python train.py --n_layer=13 --d_model=320 --n_experts=32 --experts_per_token=3 --d_expert=64 --d_shared_expert=0 --activation="geglu" --moe_layers=[2, 3, 4, 5, 6, 7, 8, 9, 10, 11, 12] --router_score="softmax" --normalize_top_k=false --routed_scale=1.0 --balance_loss=0.00207 --balance_bias=true --init_std_router=0.0299 --lr_router=0.00127 --vocab_size=16384 --norm="rmsnorm" --norm_eps=1e-06 --tie_embeddings="early" --optimizer="muon_variant" --lr=0.00207 --batch_tokens=[32768, 65536] --seq_len=256 --train_tokens=264700000 --steps=5567 --dataset="wikipedia_en"
Below are experts of layer 6 (counted from 0) of a mixture-of-experts language model. Rows are named router (the router's row for the expert), gate (a neuron's input weights, with its number), up (a neuron's input weights, with its number) and show model dimensions 128-191. Each number is 128 + 32 x the weight over its row's rms, rounded and kept within 0 to 255. Numbers have three digits each.
Before each expert's rows: "mostly gets" lists some tokens that are sent to it at least half of the time. This comes from a sample of Wikipedia text that the model never trained on.

# expert 13
mostly gets: " the", " at", " during", " in", "The", " The"
router:142121103174074063101104129146078094195127149124147112121134095095096102165130123095065081149160159113103174125070120153097145155096162069124169062150126103128117132138177118137148154139141141
gate0:149084140157143182114151133151128110080180172137108085088116164174121181150142136135072122116186111089106134124096169133137078212127098165138141097111117122143075170113165101157151121114139169
up0:182079131157121126131171139125046097140184162132147115108104145138117109126126137126118092135156110157164108092149129104125123184097104179094154140130155113189100164127195066114108150139115156
gate1:162150122172103132064169147119114149155156147142119169149140110211181170142131127122120098096139100065166158134111107104149173179159089126148145097118173179103137107192085134124141141077108062
up1:100152175119110097054180109071192105112130149154114151147120093163102216130122130093130077148124135121192159140089118096130172149141100130173139055147157187152156155158054123160159122126127060
gate2:155120134126166140121090100156159072141156114137101094121160106078128143116134062104112122064163101116131133119085198130127132129206174091160094139161150159163155176146119164112131106147108099
up2:114126078117040121126164137119133135163116125143128166202124093121123127126135145139131113187111158119163159125190102145150136127063126138144178176130100133077103129124115124161089166104162149
gate3:045135097144067106182185136177158118109091076099167115138105080121138101179129111067139161133129112134083084128080136157115139122129125163147154139171143103113146117135091142187163147120127165
up3:068100088109124123171219132120147085135066065143156157122091108153151125166144076067134146116102126187131134105132148134138150153142121157088186103129177118153157164121096137153195169161184169
gate4:143121093145101135109194057127094166159134154139145071139098128134035167172126127093107139088141095062156140143149086134085168131119143122152146103074145158085098118102162098102110132054133175
up4:113130118134139116153176116118124183133136172115142117149148118132044154129116149076093102060099134094121116143119097168115114081137171107143127116122170176040088124099141153083138150066138195
gate5:165156121133097128147127129121159161172143141112140090154085160136136125151143200108085128087069200151161108108151139111179140093092153105136111100131163079098152155135114072194149144104090160
up5:106136054182125063096097151086186171149080158176123110170106149100104085127129123119065113181120114124147191157113147153051190168171123103197133090131143106154145105140139088128134112128121125
gate6:121126210162165105194138096147113153174067134096171106129125094096140084180068108129111098180053137122135168107116130138140082158139159167156136106092145076150103178148083115116135098099141090
up6:103097167130172129233186112142114127124148135099150083138149084141130146119116137128143058157084073157125145140120153114177078100161120138171074117142161094095110203157059142119143130128118083

# expert 15
mostly gets: " Minister", "ologist", " president", " Officer", "mann", " President"
router:102105110107173110111158045114146097097092171148161122123121117167154203133145161146132083120085080099173144132138109104145149130142159159092149144160152091130132107069140167156074107162159130
gate0:101123123132141142075118102075136099119089129112162086171159171056120120133121123168103101097068130046176138175137186125135142110145121139125119084118164153112149176122134095145130101149144115
up0:138161087162112168139103110129159134200058109089163138157173160144184171168156176156166123097087063169094134121148154123161133126132105165074140166105094164092186144185098146141159127105074120
gate1:162131154108109147098095118062116093125151205151141126128161139138147082141157134138124122167118162106108128120059130095132126106147084121160126095121059089116106118163130185156146117153128164
up1:159179165130089062123106097177137111101165095095123080146079098101083199113159165097171072115158144114203150107180117196119156122150134145156085197111199161117136140157122140114198168151145108
gate2:076134133165103133160147162137111097098148126183142129105139087103167122136152114086123143157120157136174177173098124168148115085101121104129118119192122101099159132172194132142163103084136162
up2:094098147175079136170092184054077145173133178114112148051172089100144166168117140116137175081139143121141128118106071164131096122170183144097125101144081144115085066148104105174130153144194191
gate3:065082178110148129144131071122129130165052166160147074133165169088171161087143170120183135124078176151062068112129109141162166083139122102093140147126115119154187115153099078091147132133151100
up3:087118114096133153134116056118110108118117169162155088137182139085137185114186135087180106119090189148049092139155078102105164112136106133072149107131078105140155108145107086112130150158151130
gate4:150100140143122139149137148153108145153080157110077213123114168186049156177187137127116095154077134177163129196172181102181110121164112084111134125163148143136112139115156096146155138169169106
up4:105117127149129099120116098085173112140143116189152070141172104097182096068091145122138186133177128070117109079096092150106121132124073131157120166131094114065106138164088112131129143067098178
gate5:140100136113111109117093061112161099079065135138124121141192123124187152125108128095135143133169106113142126122099105156141123134145099112091102100113130139148099152106137116146138113130117129
up5:149168158173130209154165176188085069111165158153087173157119152128097084138099060098126163119136118130169133163168182140138143149162198140133142129127105127130130167114136127110072080202125120
gate6:118117131153108142057098120141060120133109154081123151167137126135100128143082156092138107114155124109144100186114196129049109124077154104175124091124081075052110121140130101147072116142160144
up6:150152108138156112149138111117149105090117096198119059142102102126122085100117102137087128147137157088129125098184122116162153153149083096085103127169104128201138146167116157126155124111065087

# expert 26
mostly gets: "\".", ".\"", ").", " ==", " However", "|---|---|---|---|---|---|"
router:116092194144144198167151175106144103155175154107088222099126131177127160102127095103094173088133132109154129129117139074140174116144084142154173125103101094117116131148075101142150101115129153
gate12:123134146137172156144175153165161102140065176160076149116129111100120128113095083132149111139089098117140118147125110123079089143175104140152121128170070178133133111130126129090126110134119134
up12:160135127123101156123092118058093159126182138098137117163131135203139164108140181153153136107130131156124145099133111110141195144111147097134116145096204072106139122125128115181129143149166127
gate13:155132082160111123212192107189129115110129081172132157122122139108122130150098171032149125120152070090116182147114143130131121179144144151148150089141141109189124176083149099144150121143097155
up13:125142092148118121205183089175154125133130066183122130117129141122105137167093191050140118127152043100117159154103146137122122186154116144152158105144134125200132189081135110120163141143097152
gate14:113104132170142146142119086112127102039106110130102098064153110163113094145137148133132123160121070060172129103138148132128142113192128116143117111161110115111141161107135171157177116233130185
up14:158162102154118167132134179123102143207133118152149158142111186096101131117121127119184127090141167184114128126121150134124160142075174153114115122082122114123118079166136100137103169076151106
gate15:123109143155140122174148089159169120104070103106079095127108128106128119119160104091111155105165130103171095104114060120199153118077135156166110112135154146073121079145132121125111109104116104
up15:126146139133131129174151056198130139138179110120150126167099156074079137122066116105092058198129118179130115114122104128196133080100146118075155103105082155034172112128156125149077168159092063
gate16:159146088151120191168174102150112127141165101078105109173076193157186156097144100133138183167107176132140069182107191073110159116147089081128163108075169092124076127124115085167115074124165106
up16:170118176076156102064115140121130155120120165127136089099177032104162111113114117151141145099126135098139137101150102162097103160122166155111063154159123119153139149138080168155083175127197131
gate17:142119109100143145137103142162122104098127147141118158109127145139133116115123177083106142140122175156119130105105127077173123195160163101171176101109094113115148132150156147098124150129116096
up17:117123168158153105135108092092159153151119143120116123133149085071158126127155081137111173143139125104151123141073118121114142143152106120113089084106115164162151106078050142120140093095141118
gate18:086065105209150171197153135104112132140110124102127157096180167189148087072118105110149129130053154080090146132132087166154148099098091149059151155175121142078108151135144112078184142097100153
up18:082057127173163158191132155134127117117108150083107165113175143172149088095130104115158147131063142090117146141119056147197139107066087147089128130165113161112118150126136135099169117131111127

# expert 1
mostly gets: " known", "ically", " further", " often", " very", " common"
router:136111152096105157099126126136147157151107156058145126123134130142106059125120147127144125111132105072093137146110129176129134150092156190145093128141196178090106097140164142072109122117145163
gate4:114165142077128063132139137035113102126122164135111136172112145169142087126115109126156146128125156140033153140147125096097131107151078115129143112157124092131163162130186178073148130180134095
up4:125114050148148148148158086145148172127122140137145110098133128107112142105124119135117153109139123081152122147150158076096083070083090149093154134083064151115099075149114122161138117120135085
gate5:169141158110149119098124133080112147183133094155124159082164127169157136182152167128148140092099127110118161178139136113101170150119049164126134180195155087091142133235131145087097145126143134
up5:167109156111140107114076119089160155180156121119186140123089127185140161171167156147138166103100147092088133100134128160110165171072077158119147145165177109095104096182156130100166149152151072
gate6:138199053142110167121125128166112164165116095132155100205124151127150175110071125071157134123154107109106126100109187135095199092151173217128078097137138102064176144153112177077136117092107143
up6:120133093087148141128163072142140178166147121087142181095141193104144109141129197208131158163095103119074082149157136159131092143063024148114132132083175118168137115149162138171165181135174163
gate7:109115134152103175134146096107120096112090080138166164131094096163163185148158100155072099197121123136153099132145120137124151115084143110153105174124119161026126069125104086107105064118111122
up7:145177141125150132113136119137159124148171090110086119165078159100106104148116135081167167174096114117153129094161132153174043133089138133150154100097132110132098171074124106108148170160079120
gate8:106141104099135167083150132154166145144167144075089117148079104120140109141087124164175139058166069143154104143117134121073135160157142143126157128127161120142165127128072158180135144098115114
up8:108142096081144205124138119180146126125143156122106135136075147139163100158095132166153153068158090119163087115078164146079108138161142147155193107163132119153133094129079187162135152132109084
gate9:126113180140154203107115097192104147117141186118187100181133104163161071175156114131155122102110153124130168083133131150148139165128183144181097106143187138111097107119118164130152076150135062
up9:153165160154119143099138160091141118180131092192072152108141053131097104103123145115182152136139119122147144100109124139167106084126160102129119129110056112105107097157153125134108147073128160
gate10:097110197153140169125132131123131144145134147110119110071067128151118147061180167104142188146150102089149113139136170103178159139154153133080142110167125083126193105170143115123125179061034073
up10:133097173150100182136100166160141137164165113070145113107087105110124158077096120122164153163193142159132165181105202115189135149124129143101145134126126171094164129123146096159149194088100048

# expert 19
mostly gets: "',", "%;", " medalist", " .", " scored", " win"
router:173070117178140138107146157153062092150139108089198131151098121165182108157122162134085150143160148143106138125108145160195090177040171100142160084174153136114147153153113122090138150207148133
gate12:163123122207138117138099179090158094132175161202104144122122163089152104137097152111121117136144135120106137104101120133116172107137166150171180127131096100148150140123165128107070122155072110
up12:166141105166115098185115128082127107126187129142112136163128108126120132179122113146104112091096089134125111113099143173177150087124141128182196121126071108122132091126202106129111107124091104
gate13:135121128127141180100116155135129127092119086120093147099111145120135138114168129141095169155139143141161082092147097134184162166157169131089114124112167177055152136139123170155092126118078128
up13:133151108161097141024109119139148098150135113130134128157114167097174105117188085124136150166084125135062110182129089045096139122106115174070122127106118078083155107137156160154158089119080186
gate14:193111113083176102120133171141134095062088150103180119104137160129179160121116153069138132085161137152068126117158088084113123163108160153139132100107112169096104104143084112109147106145158156
up14:085157119157088129126162070135120183196159151096085099128145081145127119182145103198122128136109129119173120090087152169128122121160081131109150137157143065178126159097155177171135146130140124
gate15:125143123080136114183113170160162159110068120066099121127095103108151092079115088115074158099137148116090153133130133124117174167128153129170076067112133141105146151147143128068082108080056130
up15:148111143173128146079140078111097127114184124151172118141193134154130149143133126160133121176127074118147097103112116147146077115139113142103182227106111121140118123115124141180149142154159124
gate16:146095187147126177164097117141085149116124110148155114140110092112158165093167176109135099168118054151142190169080111176116130132125132135176139109075148096194154148119140079161117119161095140
up16:166149103092220100070120156111171113079059138044151113126147122120109141123128135089109101107110101104087099129161076109101095121158164116162118156122096102120138177123123097100129132182144195
gate17:119143151109119085131087146117156121158064174092130087110145150100092140166126141100127169118130113199101114080119092205116140079142131059072136105057105109093104145146138068132084087160186138
up17:138121160126114129136205134104117119141150090143080105162137089079139125131120104134130125191094132081128187113203113064146075199096124165133079129119104142101129141132125124111161188118102055
gate18:117108091112131163157112170125090084124153177089162196110149141083094088101142124143118122084157135139155091146078201161184100112132110104120150152163065137108082108115134067072158078084113115
up18:132171109126134075113144143162122096135113073137107152128105142184121125062102063144165068137088146135148116140170172143109110066116081136168127115161108137108161111146127130177088109204171177

# expert 0
mostly gets: " three", " two", " several", " one", " four", " five"
router:147114125142155166104104163118124204160192171133089136151124108128128107160164058147089151144167168098197116081137097140078107172084140137176142159113098124116181130137130129094112142166164168
gate12:114138130112205122097084117098078133143154128148125180147089093111128154124112144157153074102098134108092141139164114225183184145152136033133123117166171139135117119126070157123159107143179102
up12:127103168108143111126121080130073173074134142107093142128137136152128146105109187105118150121128143117104135135172157172097104128177159058088105089082109133073038177122134131152157177150097111
gate13:162150083138157212173143141173075129122184094144146155146122173094062124077103105106133177131093097194112149093094202145074072123111130102133112130122192126160133092164102146184119137132127147
up13:112145159092097080083153132104165152107098153122124124120092089162105142186168139190124062117176132112140117162145099126179175099076112129095106124165079146127128115116140109086107148116132167
gate14:209130126127072184151117139134150087132159129178120096088169104140134139150108099075152109132052111100152138170141133105106133150102126135145098065139107106093111117122115207121160139109136160
up14:063114121186176073168108142162086144105119104160135214159095116089134120119135141144138140154192144133089136126066168105137083088150097160101144150153159171136117112127100076109156123193059092
gate15:185155160141135157117167130146114140197145132072069088087159134140170114113173065159164170057159173100136170113104135098097163159103227155139116176107177144120057062107115138058109094133150157
up15:128124127142134179120137119130114084142138159081105115106168098103147131105186041106124164083108137144181149147132112103108125178146206161121146172132172117122044057146129098047112045110136141
gate16:178091094092194113060124142127085120121128087091165127168135112102114120069129129176094071123139165180068125126104097107126131131061136113136149099139150079161106191127151157132130136145154171
up16:217132111127184134119098156095099157112151091119173153138117137143111129106175127144108097106111178171108163127173142113115192125103138111101142083144189099143114187059172130146109143125187132
gate17:127078222098145060139120060106117165139125151105098101115145164100164079118183153150136117143144108135065149137134107182124131138157109101121144154179134141169091105094104180122129135122200094
up17:104090208100107064117128094134143130154137199086085082124122121124177084171189120126098148157179177178072126091173115186111123170143098132164178156186122102187159146133138151090114097082202119
gate18:185153133163157135189111167122094145115120088119070128148151090199154148146120060065162101132112131112146114093100090117113185129165087112121117098115118150147114152107081082080150138087162131
up18:175125138132113140158079136123100121106106073100115115148149088164172152091137050052125092107113132160173160114116096096180172109135103155105104093142092109163115141118072097099193121101173125

# expert 3
mostly gets: " under", "On", "In", " met", " ad", " ab"
router:115097200164130084149148064121149145149098048037089105123116126151111069066133080128117083163116105111137090130098103154150120100112167089126080118138072185102125134096097154135166109119130085
gate0:140098082153125133132110101105091208123180154152164132142118143100128063161138130050202126138088092102141084110140160130123106099189126105096147156154095111136136142109106107063105107106162154
up0:140133106101077120103115111101131159185095066089124074101083127170129149132086111124085140139139145158129109186099061124116110158098157066150092081086108180193129144138085170174123121092171140
gate1:106135140124174130134152151181167123117099198111119140125147139128101132155138116106117074108111166046134139172115105139135153092113086163125177068206115179145098113111123141147048114090097079
up1:144113108109140141160154111112158106133090130200135117128123122132066162049108199185080169173137118121154135105122082133121095131115195098152109103099124108117171102077179129194174143184156152
gate2:133098113121103083074175096145086119156183083039156147150114152159056035131092080129213120137103196103131100173122164125077142148074174095085073080130106111112167122092140117120104162164132161
up2:066108119079183119110108151135100107121150109081136158161121162189109131125121153144139079071141128125131162129125127106099184108091151089096142052171098112129077138086120102140110124156150123
gate3:110120139167103130105088148095104141069147065064142089099091112148168138098158111143114150150111126069125121110117131123074087144143122119147110122121117089155054083107181118162150130141173073
up3:081060083118137130072158079161167114129099098141140116111148179139085123149080157150107113176131084112100143182162110118121136103076115147129173107094117133134156138097125127127103126131099207
gate4:093151156091132131161140144076124096129100100157117150130169124089119198062152136185082156135109162159132109138126081150136141144150100116102125116115150151192101129113106100135186105071091131
up4:078161138098177138180135114087128165131083114147145150120164145092114118078168144131109114071096157150139165138112104178138150159174150069153100105136132129140088163113088111095172056083112119
gate5:092159143093131141114141123178156157158175141120145032114131163142064108109121193148138127179154177105121127161105092133083073116124142173159109120077094137161113122173114115151167194173103131
up5:087111170136112163138100121204172164172184135097105066117157132156063101158091165137144124147118171137153164145088117086127091106055171180143092110090076135119179122176140114185085150142115115
gate6:055086131130141124108173087211102111084109144121107111152173121095171103126194117147118145148162106119137113158155144095163093126095124118119125092193116118104146120159139168117139159113132091
up6:076074127095115102129146055163089114116122133137110107128145151128115095116148128184080111156142131104134131136191118077164110110112042157119132103195149134121153137157159130113118181086150133

# expert 9
mostly gets: ")", "}", " 2007", " 2005", " 2009", " 2014"
router:147060149088083190125120180152112119163125109167109093164128178127062092183132138186062127143166089106076070075194118125126118169107102092139131169161087106147130142146196066131159085167128128
gate12:099129110117117096117121125163135134110137159133104070153149171105162104163140139122108149072167115118139092149093126127069074125136085135199119107141176151117175144112068139150157157179150114
up12:186121185143147141124166136131144097127138132144215171109138082105121119156129145155140082200115140201106138114120126119154145108094115054091142145138134120120112075176170147142101074079186133
gate13:092103150111092132144167151125117136170085182115147086092154064148129062166142099134168170096090119153144138091133111130165124164140114171119117161127155133126128059146147140110107132149091113
up13:115097153121077108160181139125096112186123170122124075065170059186128093183176095115175164078091118148148112088166113168148080157119114182105113139128181112127125062186135149151128151137106118
gate14:153151071088142177144140129139110163146144092170112111105123140105101129115136138132104124138130113115095122094054106111152137119164070116111124120138160141129129152118164154121074164110138097
up14:174153106130119162089103162174134177079121073174078130126170152096089158138109110163126157171127072137092084124042117078155174123169088123068155107105175121129158143037157092147160125132162129
gate15:095122108127183179100156089133149088118138151106135102085143105090158110164171107137118169164098101156101110121173116152140115130068157109139198156168154167138111110057176140128136102158118110
up15:155156143129078063141109178131132178136136131160145137184099147176093147108108137108144111114164171091172147119110137089130143105173108173136081103103100105106140140212102138111135162104122135
gate16:149075106127124135104163111130145142180146130184063073079092108147087068155062132145145176080098122072153134098139096167146103139136109163114155206168096117092139055153153162129080127112124229
up16:146148176122097111106116191117175108120124073061155164184126097084159146119161144133140125115124112169117086191165143112089133152111111147152140088123165148127139125157118060127198126108135156
gate17:111138116101145188145135113163092055169090117153182151069106146137110131091189132118122113121126123194042087189151133179094135100106094138063135160138093140147105143066198133128142136183092125
up17:103155090116131150127151085139149066127171138158156103080091173148086107115177187125078115143110105153090114172172153163107120125121062143118119171121086152109106139118215124123102209174103142
gate18:093156118162151099121097159141108086105102142154121137160084069145211169099063190131156104142099189175157143180105080160147139143158134135087143137131140113117160120125121178191115139131095079
up18:151109164152095136145105130124103175076146105148066114174096148084153122165129117158160105197125146089186150148068104131120148126155118112128113094141150198131099146113186162129156126107080126

# expert 7
mostly gets: " some", " all", " these", " any", " its", " this"
router:158130131132115083123063113162167163182092101068156130132132115085116064109138109095111170103146150121122138148123134110097140119092144079108168131045142089148145105170114085114139184101131079
gate0:135151119093119126139201111142138147093070098126154127085112099151149130130200085165141083147122130153095110176144127086148179115114127101127112144128124111103073148051174090144120135170090106
up0:101145118128135125165158149148123151124030030134113094120119064169142103160108147126141115139092126142111158145111071094146209134096117136153189127102122105094099160070132081128124114082135125
gate1:120148138135113105170126096114136125112099106099142129105133159091104111114058081136105169186079136166080119106086120108119118174107144119153123119095164110149104162147136022160187163133151066
up1:090133184114099094133113128081130086114133139116111132139123100102056214122156116142124102154099054127163160155139167126186176115104125154103210122146172140113153178130173086160161057113150090
gate2:123137083143148143078165123115161090132085102093119163160117062097114116101094195105181169095124125110182125107130129109105146104117085124152150175127134162064144162105107127106174106071144042
up2:140078190130133167075122105121052161105095118121170144159093108176113174063164134112109118115147140070156090121095114079142028142131110130110119171153125154054120128203082119086123123097154189
gate3:134179124122083139135095075145156186075093073162168149153145142098104111185132104142104121193076163121149122164093120114097156133120148134122127131127097134141186123137130111129142067064109100
up3:115124138111088166146123075156168151056115098160132138180136126056103098164163049151128144152087138115100106145070169101097134126154104115173117115108103175154180121107127077102137110079120064
gate4:119108181083143133157126139152184128124147147146070106161079135107176135191151189169115122153126136201163133147058165114180170140121104117174116079133142136142115121057092109120117099129121106
up4:141131164103139181192111134195142140146151134146073067156089110154173165187149208145096139152153151191168152156066184126151157164133081102160136101135134108122115086061095135115118113085148109
gate5:135156159126126175091056105120170126070161102162088095136172133147111114156156109114156136154108135122143138107122153151171193108197182135118087097091083103118135074141140156137156144170083046
up5:142155165112150150169133110110109170127151147177153154124129148182076157187161144105174095167142085140217094121164116143130090123155132138171110078169102140106129170074123147183196135166126088
gate6:110114123104109162179138163083124075060066188152132075098153087117163066120143038169107165164186212133120106156100074151118126131134101095121102131140073122146118175158087108112091093119142106
up6:101136105173110186176162184119075132095089172108119137136142076117170160160174075123140188093175145120093094122127137111141134150173089141139093108129140092130129129151126119127106104173110156

# expert 22
mostly gets: "-", "\n", " Succeeded", " •", " Coordinates", "|"
router:149156133117127129161125068098160095161120120162111139210106090075142151163143114106133120084139111083155078182107095059116120138127067115106112149091149146160161106112078141159108148113117125
gate0:136084134158112124076153147112065137149180165145137091171139195122085161182097115097128114117119204078153123127138181070088084115109155128099155129085119136136091104085142078118155126177085141
up0:169087127120123149152155160130126156132104112096123161115114127147162133073164149113133156107113101112153139085166114095136168153140138124149085120209081139143140189183148129088107156137212150
gate1:160121139127097119144121120096123130073159129160121144170138137135139144104138126168112106216127130184138170120158162139115136121162092117182149153136151166102150160094147160158129107082113161
up1:090145110155079119126105124165157154124083125104120082069083168137117101119110171081159141113139134088143111105084058126126097106142118106103100092154128084157120122111137056120151160150151085
gate2:111158135161111158112059156110140110075106137116136128161167111118202146169096162088155108116091159139099175129171134102145086088140143126088146108171134139145133167085118082155194084118041110
up2:131074093088144088154189087174125123139175124147116124092107168155063108075160096183089132156170082131136071119122138146134155136127086145142136160086142153094115101131149179137049188137190120
gate3:164098128111114131118086057102136109145129127157156120146131133170151135079113108112124113138088102098090153086178087135123074112144095126072142150124143186036102187065072170149156141088094094
up3:052119131132081145124167137153111118151131136082156138103133120129151151192104142079119111129136215075119068160098176100086148152122119141162101176137153079179159126168198152104142125061143160
gate4:092147114167165162180134060122150144131131174107165177152124125118121185096087088147110107105139160078139111094138157082128153096117165130108188114070100053130143092163090098123156152106151106
up4:196091138160133180136107134162118163119177117168095139115139137114174116149194135148114172111127116127185147209169069117109081168167095129167130144148120169132105102113163150071124105104122143
gate5:081141083162128172092079242153101123101081116131128162180186122121142131096091122108172144192154170144165131108114128175153101178087151078160115119102140128148152101124076081086099085123146175
up5:074137140115153070168115090127181116141118101140177065122083139120100132160098123163074146120137101147092150132137149149091166095162086112135156123101112148132145170087120179126103150119124116
gate6:130124096148111085151092174089153142055065123154136072179153098126079125124158146082151196143088137102133142107145140143114139185175149082144141127193054109097093136087155153067137134157130136
up6:109135117102163163132134124193124063181195098108125168065089161109143145063090109205139127117150158141089090193131106122129108083107091140102124119085177144189135148132115105182078115094097109

# expert 20
mostly gets: " \"", " '", "====", "\\", "—", " ["
router:117106136099105169164150175131104075143150129120073145232128110145159170124142175107196171106131133186187117116078131114153143142104174069122091089096110117166105129186100148183133155172101114
gate0:112137138167162118131132090127108079095047119163069118188100124140075110140156134136148097113123147116133111055146121097146154125122135130101198105152133125124095107135108134103196155158149109
up0:155121130160119137181179137156173125124130109204145093170138123140108138148124154148126129199139112121155179087076173112148102128083191164166085185184136158078167177088127131095143127162135123
gate1:103079138141109120114066139143169122103129160106124147108111189193154117079146055145087097068125165135106165061142116143141132098215201069145220152093125166164109105134159110150079108151173103
up1:074138165152126119073074133119157099120110128120153142115094199189166087069154085124136122090136152143092140085140103101141147115207189096179171164111142162184141126175131147138079108203171072
gate2:147139091107136130131097128170092131081189093127147087112151096171166114140087145110115070143135119089078129130149133148126084104143168114069120124166090100083149110166155152133170184073140142
up2:151128102148140140142080087139132122075181092080086085120149116183146115147075129151141079142154128112066134110119125172116063129175179076101091157153109088080163107145136142136162172072139162
gate3:173163034112133112101110099139081119141121135098108094084154130131138084126126166101152135176130140083114129114144143104134130095113096152122070082117093077065093172210108175145124182133161183
up3:119054177066147144125172160096128151170103136101135187135099118119114187125129106162121138105149076161141140146098104157089134109159163137130140172116155158182139122066073101124114102148135152
gate4:140105130100193109173122132146103115138125134168172160138150162189063150139186126174092135157125126142099124167095147138109080180085164126094134174124092134146102130146117106142104149126168120
up4:059124130120133151140152188095131068146165117108123160155156160166100109204167134138055118134112152113182119190124095145138119083114106153112114118156182132100139167143141111121160172129134140
gate5:101131066153120116159142083119195119125090081149069136192160150101058129171138133123148121090088162126115126145095161075137094155125087132122168152154127118151133159088140069122117175157092131
up5:174134126091118033141153113162204108119136117127138102133166107073050054112132128154125134125110123137122131103133163188158128141127088091108180141163105106124120155069118123157114179103109165
gate6:098138123096077146122121091157200136135177142086125117158106175200121136054091115122174120125151173146097068109130160057147107089101173127143073135140137122143173108070127123173129162111152141
up6:110151162131095169159170117136171142136142084108080129163145146151108122134176145196124092133156091154108153132101101103125103164111102099162137151119164137142116131104150139144143128121107108

# expert 24
mostly gets: " work", " use", " used", " service", " development", " making"
router:123096134134141093165106109139209138112107180066187088111171115101139123113196106110120185122123109108142110154135105141158127139157181145111116126160144155125164054193091102136161068099169070
gate4:123113118136106073166137114136116164107203183132159093076137039073112130131121139143164143161087111099184156109069130148153101096131073168146096174164163182108152130099114101106104202110096172
up4:043134140096105070106109105096148117159073154062150129099148087140067140142113139145136167162159164109163071124085086161076149099088079177151141141129136172172121128105080129129115164165157136
gate5:143107119109132159144140146160078038139120109177082163079098138137163222165173135122122124144080082141155089091089156122077175145086139065152156175100134164085124145190148143119072102144137159
up5:124132096125123146139104139178084039119150120132099149088099140147157233142169138107138125159121131153149093098095144113082152147131145077166176157128118151102121149179158161116084126163145147
gate6:139088145178129197105095142123114141133134087173091128172153144127149122094135140105076153115089225155127135109159080116093178088112172148093153099110096139116104123156123127121147183133107139
up6:185152134103135121142116143072140172132142058088092076066093115146086139116104114110163142095121130094179165176107140170149093117147095108128125126163099156141118058170134199127104105128113111
gate7:091126130148184035055142133096192143129127128146110147113116136092139132158131113178111175142107128113107139098119113154104107127127163130106134089150107122135101136144077129113117157126110158
up7:114088131119119197190103115096068106136122150127133112151149155133156154113087129085139058129106145137116125188184120106132155131173142162101129143104164116136104075162202119140173151122067061
gate8:105161157132094130124113087171177082160099127133158172140122067156116165143144169114084127105139198167094085144146147153165138129053097156172131104093160109114142087199120104152133124121116173
up8:108200106088132134135131083116154111118114105092163095143099130126072136104151186115084068119089187172095090059131130131161128127077112131171147149121178143106136064179134083130171105120154110
gate9:129158101192074091136070158098070135103118128122089147111146115166095118155085130136126152120125138068087080115122167182075132121123152146139161124068133091171077097163172166076116152121122132
up9:129143126110109132121076168129103114118095118060089129107099121150101053108112133090139087141151137099133094116124179144094142097141169180153136118078087081087089065153133180103090126113138127
gate10:075161139146165101126100123121136135200131161165121111173135139177116166147130111138102156150159134126094130100145088088159160150103125092116107159077079159186158095144160119154114110124106066
up10:118111157134177096168104115130070173180126190165062096151147127197159183132143074084104185176146130096087156067099081119146139134137137061153120102087087160181139134144175133157103113123165121

# expert 27
mostly gets: " years", " other", " career", " public", " early", " information"
router:166150111127100102128118105155195156147126121066132096158135080130058113102153102104079117128125140117108129144151107143210109092172164099181160164141075139129071038103108168148084127116110054
gate4:113135174132149148167121155130143051100139119148138101123151131084087138111119134151118122169172143204080094108079102054125178123136101157078159190113149152110179127139081138145153105147086136
up4:161130084124079157114124117160152131114163179092081166140166159138208141122149100118113147103157211180131164113120160184155137177147139085134150107068087079154142146159108135126096163153109132
gate5:168124098139064135119134158125157149105124120078130093140126175144119156092130101085115124212076118136116189129152091142116178107105100159119141094158077132076149109136108127142126193089165130
up5:120100126154068127112067159187186138102109161111151145083109173089134111110169115088076084068151086094104169116098169107156112117119103121147101150129129119145130132079102085151087134176108136
gate6:143175132067169111059105068165120095147141065116052115165090110187131116171146110112138099086143152115141094121140121105112089139112175145152148210168153102113088127152111112105125170083155160
up6:115116057109142166103056135085110145127153141143137138098067130135156189111145130116112073127127113161077057105120174099139109083178205123141123116110124155113106099080112124066095185090120182
gate7:101170138072155121177163076194087164071140102111125171180141144109134115166064151158132136138071128157155157074138156119096122169057130141138126156139100131155123184132148135137176121094164089
up7:176092145156086116094108172086157083198115150171143083105142112145135160074179107120110118118185088101132068200118094139154134090160119096095140098101167125090152100100111132120094145185094130
gate8:130098128087171106095184101111133018167132061132141171085142122157155213125075116125120110142121136154058144117131075099204130159175134103182164168103126116140169125115115138131155137109121127
up8:154119150116178138122092173121139177125069097080186162111114129151106142117081118105129123126124140074119117071070118126131135189138128137145164139124134118100130114141101117077114186105170100
gate9:106140130113130135135147161102176118163135088090122102121117118112118095122181172102147124124141175164170090104115094074050102067141094096106144123104102055098143168144101087145155149134122142
up9:134161132140127178137129203144156126067160205100166149135158137124141150105158076154045081108084125083127137171157100104158141115123190158160149116157085114191131122124099181168139158135126156
gate10:171083113108126142131114086156152123123132192114110155169125157159111129120126112136112082105116139123103144131119143157110104122112181122055129083153131153113121156160163076142167183149168152
up10:143124179116102159108136078125142063171157155128088153142076104078166119206138136136131149092118136153104138151171161127119171099105138107149158110174153112169168172180183165085179175147136106